Weights of a small mixture-of-experts language model, trained from scratch on English Wikipedia: 8 layers, 32 experts in each of 7 layers.
Below are experts of layer 4 (counted from 0) of a mixture-of-experts language model. Rows are named router (the router's row for the expert), gate (a neuron's input weights, with its number), up (a neuron's input weights, with its number) and show model dimensions 256-383. Each number is 500 + 40 x the weight over its row's rms, rounded and kept within 0 to 999. Numbers have three digits each.
After each expert's rows: "comes after" lists some tokens at least twice as common just before its tokens as in all text. This comes from a sample of Wikipedia text that the model never trained on. Tokens count by the router's weight.

# expert 26
router:546511526427455537467499496487512513548455527482461569506453477518469481555571500558434431398505575470487533468467507541499491441520500490486457602556501448429575455524520549470403518467477485555484559483542503507460548505500443484508538646513514493454550517517446495475427478511497460508537506487500561533520527501538381536463456552487449518487517502519548565452461534494512547560489
gate0:538468513540493572515460488498493541518500578513504473456414522502498472477543516495448484468468536514475514526515544515499513445440524530475515489464453498542574503447510450533581498506478419521467474540519576517428509488509483486485514601462505542538536477593463571475534461509532542483496529465477497466477535520524495495427490499506535534507545525472497516511551492571500555464564
up0:463522538483617447497456479519484471499563463533509534608530532462539500563499532471509528529568457481549509553467496531508531550539507516549427462543549534485491540529478459502438533516566522446494524442503479490485527569515562516435525479523504489475523532448483469539513557505489435467536473511525508459493481507527473484537512518468441521535524545538531526468522428444525448537434
gate1:487478548483432505472488481493527458545543467454438482497465483469485465471492453536522488426504470459486472471564437506449494509535524483548497525472532561462469492475527449522498539486499489509515472518478526535450554440469507506480515512546546551424567418552406499427448522549459527519419553496480394515498534446497511483520496479439487481528476425518457501523500512460502421477449
up1:504548455513442495468515482485508498456499531489490525485447462474450431428503456470528511414477411530487442454580516505462513464527488511544486542478473560456551527503589439433503485496534436508506479519446554491502543471429495501470475508508487528485600499546454503518421548526510517519428501546512447554468572505446505503501548514518549503544447473488485542438493506500501458538457
comes after: " ", "\n", " 0", " 1", " —", " 2"

# expert 24
router:564497598463460503488529515467548507498576500480470538442459530528528495499538468516462451501474514441476526512556519541425536493585467509502503471494464499448505504573522494491470502516430498554525496487542418491497437510501482463464575513507497532425439498427504454418462497444491428511544471445483556521542573520479424544517472525474520527577489427553459570459486490476464511482503
gate0:453448485431401540528550500523468552513489414478486576515529497537498496406521530511428491533478476458500455452557540452485502448477515464449532525545493554437494535430499521489480503478522477554468571521575511483522470458493452454509535512519562571508509497479513536496468529598473546495495483484478450433507542517475542466480492502493413380440527554549442451537511489618521558520572
up0:485504539479527467450508560484486522519483461506524484505492520520509566491499501474461516421568491509453473469457463504468479494504516468475439538456470449460526441447536551571557500539454459428533526515490459464587556517569520515476477553481453572485550496502521526454527474490540523493464444488556523551477370466473439465528526515538503404519456462572483556476505495495544527495454
gate1:470476523420526541527489506531522527477508543417546493408518493522452470602478520497503531434465447507497474486498520512510435515527474520518461508511546462476505533526488575551521545479487502520476485526557561509530492511526532428461500478467490509487456485526479498424449421475451445466538495441484529465486450566452487566485523549557474565485495451465519399490511491509475506491495
up1:488469472415503536502515522505532541522463507448533507421513493481456504620527544481473519489467492533488450520492540529524476537518470535483464490529481451476506561565478575503561528480527463460460464522557556523520530503532553451465510489494508480489523423538493447434432471456459516439574440421475541459526465561457496541522541543506496553521482496478494414481480465508492469509541
comes after: "\n", "\n ", ".", " ==", "==", "==See"

# expert 8
router:604495533548516562564551534479546510558522502504472560519459434500499563504556504523528519492537506484472562476544486524544546487533500488579523509570445505478563509543432500463527557436465483553491554528496429479497507472481480490524527496464431516523584524480506483455491495575492495510477449509489503539510582518492480594489506525449453491471510498533485556462546506584613596526492
gate0:549489461565537557464562485536549492565481472517492551576514433501504554538485522561547518502455458585551489547456531512542554473517539467482487550512510473507517565480454540498473534467475489420516526463497549492508512501512518519512552493498423515425557468526537478469502442543470530483416437480541576495529527525516493510462451466494606442487492491456438500418527511431488527480487
up0:429515507370441476488443551453390493507525513485438471462515537535502517501499522436464436538502539475417526504490434464474509476463468510482566497490486546533520479528528446517482468543491480584503520426442533532543497522459461536477551468512483499524468550509448525545482551491494497438575529560460407477559494546443523488535520511465398560518503447471533512525502547530501461522474
gate1:504439511515479563410440418422516538507500484543452445469479500505518504550544428476544503482476429497463474508481493491495483577504540492524572526541552442470475518527483480433523494557448572495519487444492475510506500546508537510577512555486507509535567545551573523481536460514533573477452523506566503464517523492586480439551489530530519505477577503513527483540508561466531528463549
up1:511461508561459575466558522455514498482566544522456484580390589506418477507510452437526533578502498546510474493532502517553444540489471466569509529565495511566504490532510493448570557499407548560480424493438460535490472482549487449549539484559510517555544550492557511491423472489503492462486449508470530523533492464510488479515533536516466528545538489583513476525549491421575518445500
comes after: " the", " a", " The", " A", " B", " an"

# expert 4
router:541497515524479460518520489575517471553470504450473531466578495537510462490440498499537503518475512512539484456524450565446530428539507541515499504463522443463487507506481470481507511511455467492569565495555469530546459530533453467567590586489514527486509473502474492505421494481475464500521471479472537546501512488489500497415480550472479509503493498512526518483566480453524502520510
gate0:474516553509490493416582470497465505433512557512513514512482590492496534493509497495517498516499456509521548518542460488450470475467504521455455512428550575587481474553522475569497480500499473470516470531522508482479502460399480541497474511501499514495544570523485565458520434467458603512451514536476494448477571447497455500529538524498458552432511457527531435439492490559471586474494
up0:453507477446554463542431542516477491481454536436512490478529482499492461466504494537481458401501526483504486441537501537490572462539405449539518507502465531383537494456490532473562488489521479492525559487492539477492500507522596525581477551589492485512513460491481519554497470494537499533489470488502427525525504505526452538537465505540483398533526476547549529501524466550590401456543
gate1:448503479561495449479428473498385519549465518534475481549510481424509503526516492455481511430486414424481459529513462502548508460522495522511489445499475542464519466551466537520543524549463470469539520510520419452520584530520548492475519482514526506520538528530561547540442492543405488472535535540479503508517488522486505458465508506593496478452463461515606470463442426536521536526514
up1:449497498502513460557517428519465535530523533442524553546503526458522529571490504487516536478533470456505523561510499540442497518535458577486489488522516550467484507532462545530490558513441580497493488552504520460524511503491530469432551498482525489432503480524508551504479533479462537455545495476568436547528482484486480504475543542475483500487494414516502433519492507459555494526518
comes after: " was", " to", " in", " he", " and", " also"

# expert 7
router:579527480508452532419424494532460474459523546532473570536447520473533462489487362528540351483498531428509512481501500531458542470498508509497471536559447479507555477527512491447474494526439500523523422538545401517555486505433515450444530501475522495506514533487531476497534538558500477519459507551507477573612543529532460527494464504504501553493482465499525487485536539496566521564471
gate0:471478601507534562448461480459431527496502548563495571523427524523494518470431446493510479476453479530577519544511537457443525463470515538493508506570377517463438502520440507502543527518470541534499467499479522438553545479531483448492484511544495568511506486454474493482551468528533541476475510497570502494505535499527474437483505580501495498539472466522517463439430548524501563537499
up0:495454491467550464462409534513537437508478551501536523501418571532525546554460468492413423523520498560494453492463495466499383517488427506548477549450509522531596454480509428502480487497454463536461433503489539498539495511576533556408496447457521485519483492532526508507515495494566512543535455489496507474440514610506523492497469526502499484485602412488507519467518552454479501519573
gate1:507552538449480499486456518496498543510539558504448464509486481533500504498527538454515537490529460433515487518429517514507530507502487476500478559466436553456580516461549460510489549507479444518508481532491457410495494512521516466420526473514522532508533613508482464447561517456506523485586432501504465515445558517541460533455493462496479481495481550427462474530537563475514539510508
up1:409452444516519513514507471527475554495500527454490503470490476436456492558520501480498465517506504488483546570527582517461471480538470517532459461440496477459473380475498498489543488524485544550464480521566516461594561451496452516486520500535516495522489544424539487437468450507483502509471547535482549497483492449441546530560486431522427437509526517492455453548486513535565570544502
comes after: " |", "|", " K", " Z", " S", ":"

# expert 19
router:496489524460460541455435524555550475491450585575437549519460503598479433440402481484568439449547520491491493472592504525527569497515474496454475511568484497480535440473485488496463497511473513539538436431475468457516488527501481539479475534454459538532537507403522470468490469526550468516558428432545562531555555460467474523478522504527522498494467490515508439474539523628547506535517
gate0:511471483465495520487538492522586476449474491498470424498487493542549513466412512502487447493496496474520466592493434529442504515581505506493593525481529531489521390449510433476473547537517495547527490446485532556500468444485374511474467543464586471535489461463575546476463474449499571500556506422476499561520595429395424483561471474475523499489503553530487504456580529498476467501519
up0:496502528549497502455502525515569469415525573529516524502527494512481518407462504522491480533536570519508525500543412526508539539528455553495552486570429520465576454429503477450494529542609524446521507479437469512551472500508453540542498475473456453485462529458572483440520495469467555589448526481444550522536519452411430535541511461472484536467562456489569416486521516493474511484522
gate1:481494506513540511467491496558505440471460483528493607463562614512523518442493546496578513518505517466477460543529516515546550468487456538449525472509436495504568480511435576477470477534522489465505502500468510512453504450532511510451532474538456527541523557582485401519505551509533454465472555518508480528541537536490442487511476524534488535472535526452532481439500449440516557534522
up1:590491448461518496540417440472497510538451468475498414442481470452514492524507492507453504533443546494430475465519526475477433515530561536570474501514506505504473518495504520440558499430520482557507488437520507502454463493509492507513539506443551494456460393508510468522506444492484535496466494515543465448473494529463558472443504463447493520529504462539532498559451518587482494491499
comes after: " |", " R", "-", " M", " D", " L"

# expert 22
router:562456484529434563414465521553487537556484506485422564514534498558493498482443424516593442455541524432527460485488525524560540482476550495508476559548390429481479480518497526487449533466464475507505508483503448478511563527469502509501517549498431548511578516429479493495539540482473405488514485517523523494512528525497478462471539547521435548478519543542599564512591483497526580506434
gate0:511447442554568482531520616584501504478454515522523567543475515441556508504531570471516490539533487451544517534484562480488496469560586512499530549527509516501506480522548543505512481493510476544531426509472542487560474482411446493546427454558492469494455491500477505483503583501456484509528522540560518482477527470435516544481486456606449492560473520524474488486465517489548451529510
up0:477518485565506533527488534532496497451395498527515516511472506473544514476535503545537446567532487531484450465525438548450485412492475535553512548462524502446461458529502506513467548448456501517635491490508447469483518400394493535440441458453524501493511580462464494523495551492406486497504496555528550516529498545458516524385446514516472438475492554508507513467500517537561531528450
gate1:517542497517520454487522543492501448514424493441527513500498480467478523483460488555456520430557517545463526580476500532449424575483488523486556521478477515519477474444509483486482534517520503562459474502477539460539458448498524552466515499497584547525448446429437471521494492509500504445579505513520486580505523540558401567507483494492543497618511516482451450550515450544509451458443
up1:551497496483505525544477558492435437479518542469556504467485583545544456522453510513498534530543495571540477499478470440522592507436493492447527434516435439553511530561517462511463518457489446537477483524509416484550537494490549432570561419580487482414504563422483432533456474441493529510479582506536528552440477425477476477489540513548531459504509535495535531432492492415493504531434
comes after: " of", " as", " with", " is", " to", " for"

# expert 15
router:547502465502461477497540484490541431479450522465506524449438549488551467490439485553498499487465558511506515517559495577506524575548509520510508468541541390486521505519449519518481515478464430510511476457478475421498463492392461491470560519566444540487477511429473406499414474535521444547501492519561552540480541473484525584448520525508490502459511549517488473520557536522559582559486
gate0:517504452507490508483443500483535548435479483530516497495571497485528482496449514522510499485512464518467450532595543543524533529455529430466525504535454562423508434551458535489494495533527484479485528500613484535500507475476446479506469435516472507597500521465511479439540555430479518471571427531541569552545444501461546481492488520484483520481507594501465470529480534586449564479522
up0:474465456433444484544513525492525483524458544498522498466524485461566467447489540505477504480448488428462487503572491564503502536462562482480549488566506531464485432548493514466462434476503524507470445458611473500473447524476491537519475502492480548577506566435505482550552525476400499482506479460520571574592450473439543496492520467499519530469441543492483487500515529492460487511522
gate1:527512506533569429441527506505426515500496532461554542530429501485499504588542420492562413553479520540451552511516505454543547520486515479457469542614436428531555497465544423452459520516528507455542491442554495515484572437533543541496530462470599474488507484491486517447546496457518498524454451434518465484444504463524447473512480482471541465437489489501434490531459529496537480521512
up1:550462536515595481463456548608456543436409509478465566585498485480534405525425501529513449437429470470567535485533511500450518499500487526533480489519543461588508478450509430494491546498494511553540524496517496565481535498506500541403469460489537446474527473521471520419545550446538507543495467465540509570511560527458548501547478433488498521487479555545508475470464490531464507439497
comes after: " |", "|", ":", " on", " List", " 5"

# expert 13
router:493497534535402529514517478499580576501519540487460528503513514519495454443471487482520453548474527485442463507515462495456482505540603563535486558596522505454532488466551486416516523528450425555551472503525467525505471485429505469487591531506522531541533500489464543467499540569505468582558526467529509515518518467452491536508535505446484572547569481567527496511575537501556568533534
gate0:472495558515462543485454503448458515467528526500516501475479540429447524523500498573490513511420552508515465493521584517452512488451563451463435480493540495471483510497539463538390456556533454445533538497474471488523499458467478541451465538417487541466534554534493489526592531420540464540457509571459499469519530532501509452456496491480456520484451490550521555519519486475433444503558
up0:474487457519464554469515498435470495532502516536537443538467587574481482560504523484466428506399496510642474483465487444456484481393484553523553507570534438499497483419513554590480481580505489491481441498466501471543450425552525575547466449484468507501483496462510483498490515459488510501572478507532467564512546497486477460498461542515480441477463599467494483462500474514471496512472
gate1:550486522536483457500489506547523459569485463535486416577546490548450444476498494493515446501453613449525494534498455495483525526494587458555451504514532490431528489443475509523526541497526527536552481506513532497438496484488519407488514457538578560544516469519490543540517500473467457554478543472526560539488497458467485482535502484561530488543519550535483508492511456558562489493449
up1:561540474529532508475513559442531503548456520477540541557533549525467452518528445506517454529538435518490507504505497460470526489542495537433562415554487519583494537480529539484474507540520479573533446489495525612487536528598482488444516569559398489472525548522517509439542457556526533468468547511565557481548428508496490530443443454544406538503491501486500506547513603458486506507459
comes after: " the", " of", " in", " a", " at", " for"

# expert 9
router:467512512520483444556511481537561470544499501597488538509472518457509467458470469550536505564494511464456502515487512541501590535500562501537452549498451464511524461483470530444526470501517460562408450459484513499473520502491546502537489540558540540516517483527498473484485478514533459534473539508427554488496519520480500482447592466488548514484513423517490571375546513431546549564481
gate0:559518463491503361538435476448501473517535557503455492623509515473456532590419483516546452503514511478471471449571461503544536549519455496491500535551495458520505428481475534448505486526549516503430515535557493435526500566437457501503502465490510489512555541543517455460537507496522557450490511459464492453474543554480451485523570588544446426561550430508536526496487551500471488552429
up0:533462495510537430541438495483533462516508530525461483597462489466448593525422528501513498453526463451496532481472519471492539585538459451538471497550522468537540454503469517449508491492537478536470560474564485493486517494474535472443509490483533508461538551497521500499536455547541552462529507438452496505413493507520466466471512491515439465488525581580481491476533539445476520523452
gate1:507503516526489502559491490564540507539581485427486448547515496433499509465479542516435518456486503512475456529485552548450498528500555501470398506519513488530451496518521527509497499553479526464504475518580491484439433447476517503528529518475489512549509500479500544547521520491481576508524444537517464473528510441551524464496554481492421550482520488541496557436541486411630423461507
up1:476506485513567503540558538488509562556512455459536488447484520464464573484467519553508544525524529502446492584511490440365502434552475477509424516486508481491463485546448543530488514469524552510581485478497524417458509548496513430556532523576483451520445454464471469541450482492517501499425485505498529458512494540480501478489555549416464432438562529442512444445496552555515481492629
comes after: "-", "′", "°", " •", " /", "″N"

# expert 29
router:528460501526545477501456486595484542513517532582525546434543546562504453469532527506510476487468513441447514446522517461563470440558509496523462537504514469481545451520400504527498538431445466532450491439559467518533481497460483547488527508470509584491530513484495543518424511466500453447507482459493542493480487513488492555418441496456502489462502474490549531546541505528527556518448
gate0:454439529560415554482481539543492520471506497504518584519520458504542489474566510455505515573444452460497525450464451555552511473435575513519486557455560543432571497567557513477501464470578505500541512453492423492477550484485526478574536610521416436496592467488529526483541556551537502475436526470546622547449583491484523553586476504503488415411522492560487491538477472495504426540465
up0:551404535509503526481473480527494488512515513511486546468580531490524520503552524514475528563503497450465500577599477521538494492524496446479444463386538561462477543540424529500545486484535464522458488453416514484455530519455512447499449437541423497505454465493536493492486510546546531486523498566528513401496613506465498532529450510523508478448508486455483458460466448488495463482503
gate1:479460567474489523458508517440467477484537495514505444449439463534515521483500519508460504536524529543481579481522504455457487500535450487468531540501520509514440513464519518490516453468602549548456544549535487519520536470457510526464500556474477568545514474561492526501491481567483456468537603474514567529489481497544538539492608549533528436502517554497470497537491509516476598522532
up1:526526502504475476415503521535454453457492459484524560528510529465491479533470540485514521533495520434568486483445512480474502474452527442463538554483524539563508476441437471491526480501478447452451486485502517497483460514466535536502506527543509471565582421546495550483505520446525549495488495487472464511459484520471574446495468521483510521458528495553485583462505513490420467579537
comes after: " in", " of", " and", " to", " on", " was"

# expert 10
router:491513439508508450461478477497530499452500521503474541555470535578505470503361488568548465572490488487469487445520452523488568479456533570458535521562452508514538459513422436524479519518498517519440408524535457407528557476549530494507488502473514526409477518444513477468437487468554475481477459405486557573476491574476449505434544510442468551516484481546556510436493509466500497543500
gate0:510552496488496500459520451461492502438436459511569542544476506518493455531532474552481483455477509527421435551508474499509506513530520597488452597486473496526555506476494460463483558458570552447479519507460522503483505545514557497392450445457539574583509476415509530490516458462537513532547467477477492549565474493542465494473526496514475556492454501444552496483497504547514474627492
up0:464577478450492488484517480484471534483506493464516476454460485485483474532543503564531479483483474529428467524440533483545456586482505528473527561508428451530500544447500488563480475463505491525464484484522503523500551506455532508446488474470511511537420444430504524523539504498546511452515435564401475547553479474506496453423437503423509459526498498465531521517432470495416504536489
gate1:528485558485517519513556474449398487505481533446548469537537492521467486515481469516486474499495564566487527508517564494498508459474515544484484500501471495495534501429448572476476594440476573517535519486477533481508537461535484457485478514424530555458503479462534560553477526459513507513485536561491493464538526538454482502433522569439555492470546519514517447464486488526467520457526
up1:525540484573480515463495485534554524471479505516509529463514474562542519483560571396444518530515466442542493572490439477483543539447538513483512505486522539496574585555534514541561467469438478456500423503399447536517463503508502436526506464501531481535452490468435533513501503452451543507455567538446477470526519457504463465459498527489544482536497478420547536520529495409514483487543
comes after: " |", ";", " –", " 0", " 1", " -"

# expert 23
router:513537519522497494566453473542480517481560604571464529467438532524538470486430498529512462535510544436394514479499474457468556491468502517533512517448502465460544419530420466516514539498453452475507488464484513508490486476457487437485528571429503467502489511461437507501460528497441440544488520459509561492466493544494498496421504545420561495536520536508474437519470504585529572571454
gate0:543535456542484451504527539483571463552453506549531514488604557439519468437437497521446495496426456424458489470427466468570534477469587492476483510465407487575583493504461488463482487501518461452555525582489507492489515457519441498518487546470469510463517511534486490495509544459397491529488543440468511449519471506526510528491495510556506526508493580455460533429508507562472485558482
up0:548611493517548516567413492552484456501557517427582505513494493562465534576541490480498523440508512508534472479549511478501518490517501526513488528456524560456519489504516533461554547531505531468468483496586543447519403489490541504479488531479425496517512484504472506487545501559501486497517529470554503469479500528529514501461473472534519535453488447525488500449437484479568534567523
gate1:520479472479555589518389524535472497466629537570490554428447500408452521459533519485497469519542504528559538577461437449529472519564438535481494455498532490556492504475539555512373455473487538552545505434477521488446523509460498611505547431460491454518561520463483478508452417510493591539502515511515526511535552545515466506497459527564467520475459534482517473465476523534566602511420
up1:558514512528463393455458471454521436457535502580464422481481523514542454528498528466464507477420471512480518532540495466485489522487527526468511462507526527544499507487506473453470573492480426518492509494432566515441451524593509428474450491447437506494461449552606489510462513491533511509514506498425578561531506486561491526505519488431495499539461472429498536462487472493415479489572
comes after: " of", " and", " to", " as", " for", " in"

# expert 20
router:569562507520479538456473502578491511590518525458481536537447563507501449504465486488518492459505508442506563498470514560494517575489579523528492483478536459521503471521510534556447547548475507514483544480546549518546487549385477473507550569432512540532487529483482478481438498471502491510461539470549579543552510437453502565457479553501463493510434490491493523423534510568492547489481
gate0:503512475525539518457520530570437505472517515523552486448545506532481493423479495505473419508497560486526464526542465527527529570494520540477470549521501511435503508522494517494570498465503478499498473492520469532555598434516529513509465532544468504509525470466497462507470585484503459523505551521527594492519511411488557582519485622532522439551465595517512434471520519505439501476502
up0:460549562530527509525472569498502536509469520517508526473522524538488489487472518490454516513517520536544495524570462495469480485494463531564532562424514476545463564542480490482539433447513510499456478561524383489584573472420459579494427507527496547527464509521460521489417532531459527490507517520555492589510495482520544542449534501498438453475525524542475440422529499454470485450506
gate1:639462431450532510532443510530490454548559463508564482456549495511476560490576459495466480522468502509515575547465544519583502555438508567496499511470618421497491470505527525573487518494502502494510527497524463489476462470507560443490512441505475461541470481538541459518511582480462527489543466448447538415495512546492504521558509491538502454513518484462540488460521489524550517495577
up1:596479511499479542511447515507483558534525509531512511455507499512511560479554485524477431543500548499508523527475439530493543566465527495533442523456603458511476491465494556524489578496462499528472541475565428452477467410555481465502484446518426490514471464486453475462492577467540512454518435477481485419505501537495547486452453509519484454469483555466497530418546452453476545474585
comes after: "\n", " |", ".", " =", "===", " =="

# expert 3
router:518476546455474560515543466521565500594545527524432541404389446518533505474526497510566519479462596474468555512500545491453525588540498528537502511438515491435518476504512537528434585428497523573461503464563542503487455541501439421512527551507440534523479510487455509529452503547446483524478517463475526483546553525491493549456488490447502509488525568572510494479548525545518486474467
gate0:502502555510471443492451508442515501550417533571536451488489492413481523493432418421512504549479470502522476562514412451510466546497510470499545482531470461477497515532453540468482463433599525513545561548518492534532475504507466518470490460544488529520458517516502463492575416534514502481502490439522519504518547426581549527511494461510550425497503489510466519528483529519468494563490
up0:506525452478485453469532518535473430506449468524551534531518523512478515456484448490520516458573453546522520457490489480567492490486462557502545479487462506449505543489519473457526450508488466502495517515559487523504555479508520489517486434589490458561486438580605485527482505511492485517593454466545432514471516465506509489557531504531498473531461423486609561428474472432500529455500
gate1:465551446491463505483462454515464461544469509564462454521474530470522518552502556464470479456468468476585474509490438482481538489530475495501553514513461516471493492433434455508518500535505510523539518564480596474520477595521456441522519499496519553533508479481537472452464488530483455551480507527438435557490486484514510507474496539490413504516502423594472487501416539535479475502509
up1:450420438436411447483450485485505520474505493489503519545498551512565503577457494539451494532476441518522491548535472530527553464484474461421428513473524516546512530495474507561530531489500470509562518517501507534505518604480513483571464505508524513522512548512552515479529496589437471528528474543453543561430499454490521523496478524427424483472561473540469507479473504517572552460487
comes after: " the", " a", " his", " The", "'s", " her"

# expert 18
router:496485489499465532410472431493545448493472535514453512480498544568560481520478515540579498552551513466475514460486501483500523500540495549536534570579525502458533508530427523487480570486502431546492461489589442477468421474507548434489469576520516532497464512474457452457471534513470507492470469428497535495566553525462434468488550495428552507439493550495579469451486523551550510568450
gate0:477513541509481541482442506499555547483517472519546427480486544469508508517430485571519458492599518429537497448507526384374493485546512524529477491554496501509517538502503478424546523468503491554466500508481440480442439516455488512552477502438444447496445481493469554526506517464473539520465496470437459467472482478550496533505475502506540558466500543453535520536414476520548508494505
up0:589515488524476511545487485511508484497512583527459563490530467553519531518557469569495485455458509571466513529453489574525510533490482464479525572448516472454532535436563528446509567523529492506543486478438486573545439465468512482526417524499438480485489448520536541499464512518488502496522550519538539466442547502526489523485577537547508474528576503504513557529596513500535526568471
gate1:454475513488435531475506420432521530471532512531482415526428452511499503520531504498496531465538528551485454497478490538479489477474464387499441516528492471512500435502500473515523494481490436504545458463504456466428442540601563514561559504595441505510502544483503553535521545473441521456534511460543425442494413524480472513488521557408592497441431591432486451421405489527460514466448
up1:497492504543503518615540450537445483565449560498540519507544493549472514422531534497475435511499590505482510490456474422552546476528507544471465488512545520473537524491544508489431520499482536461497506523447525491454522517526417470525501496516509468468483457452506516473523473572440469498457452515489554462510561501570500535554469498513478480536544485499459516516529380517521576490510
comes after: "-", "\n", " T", " \"", " (", " H"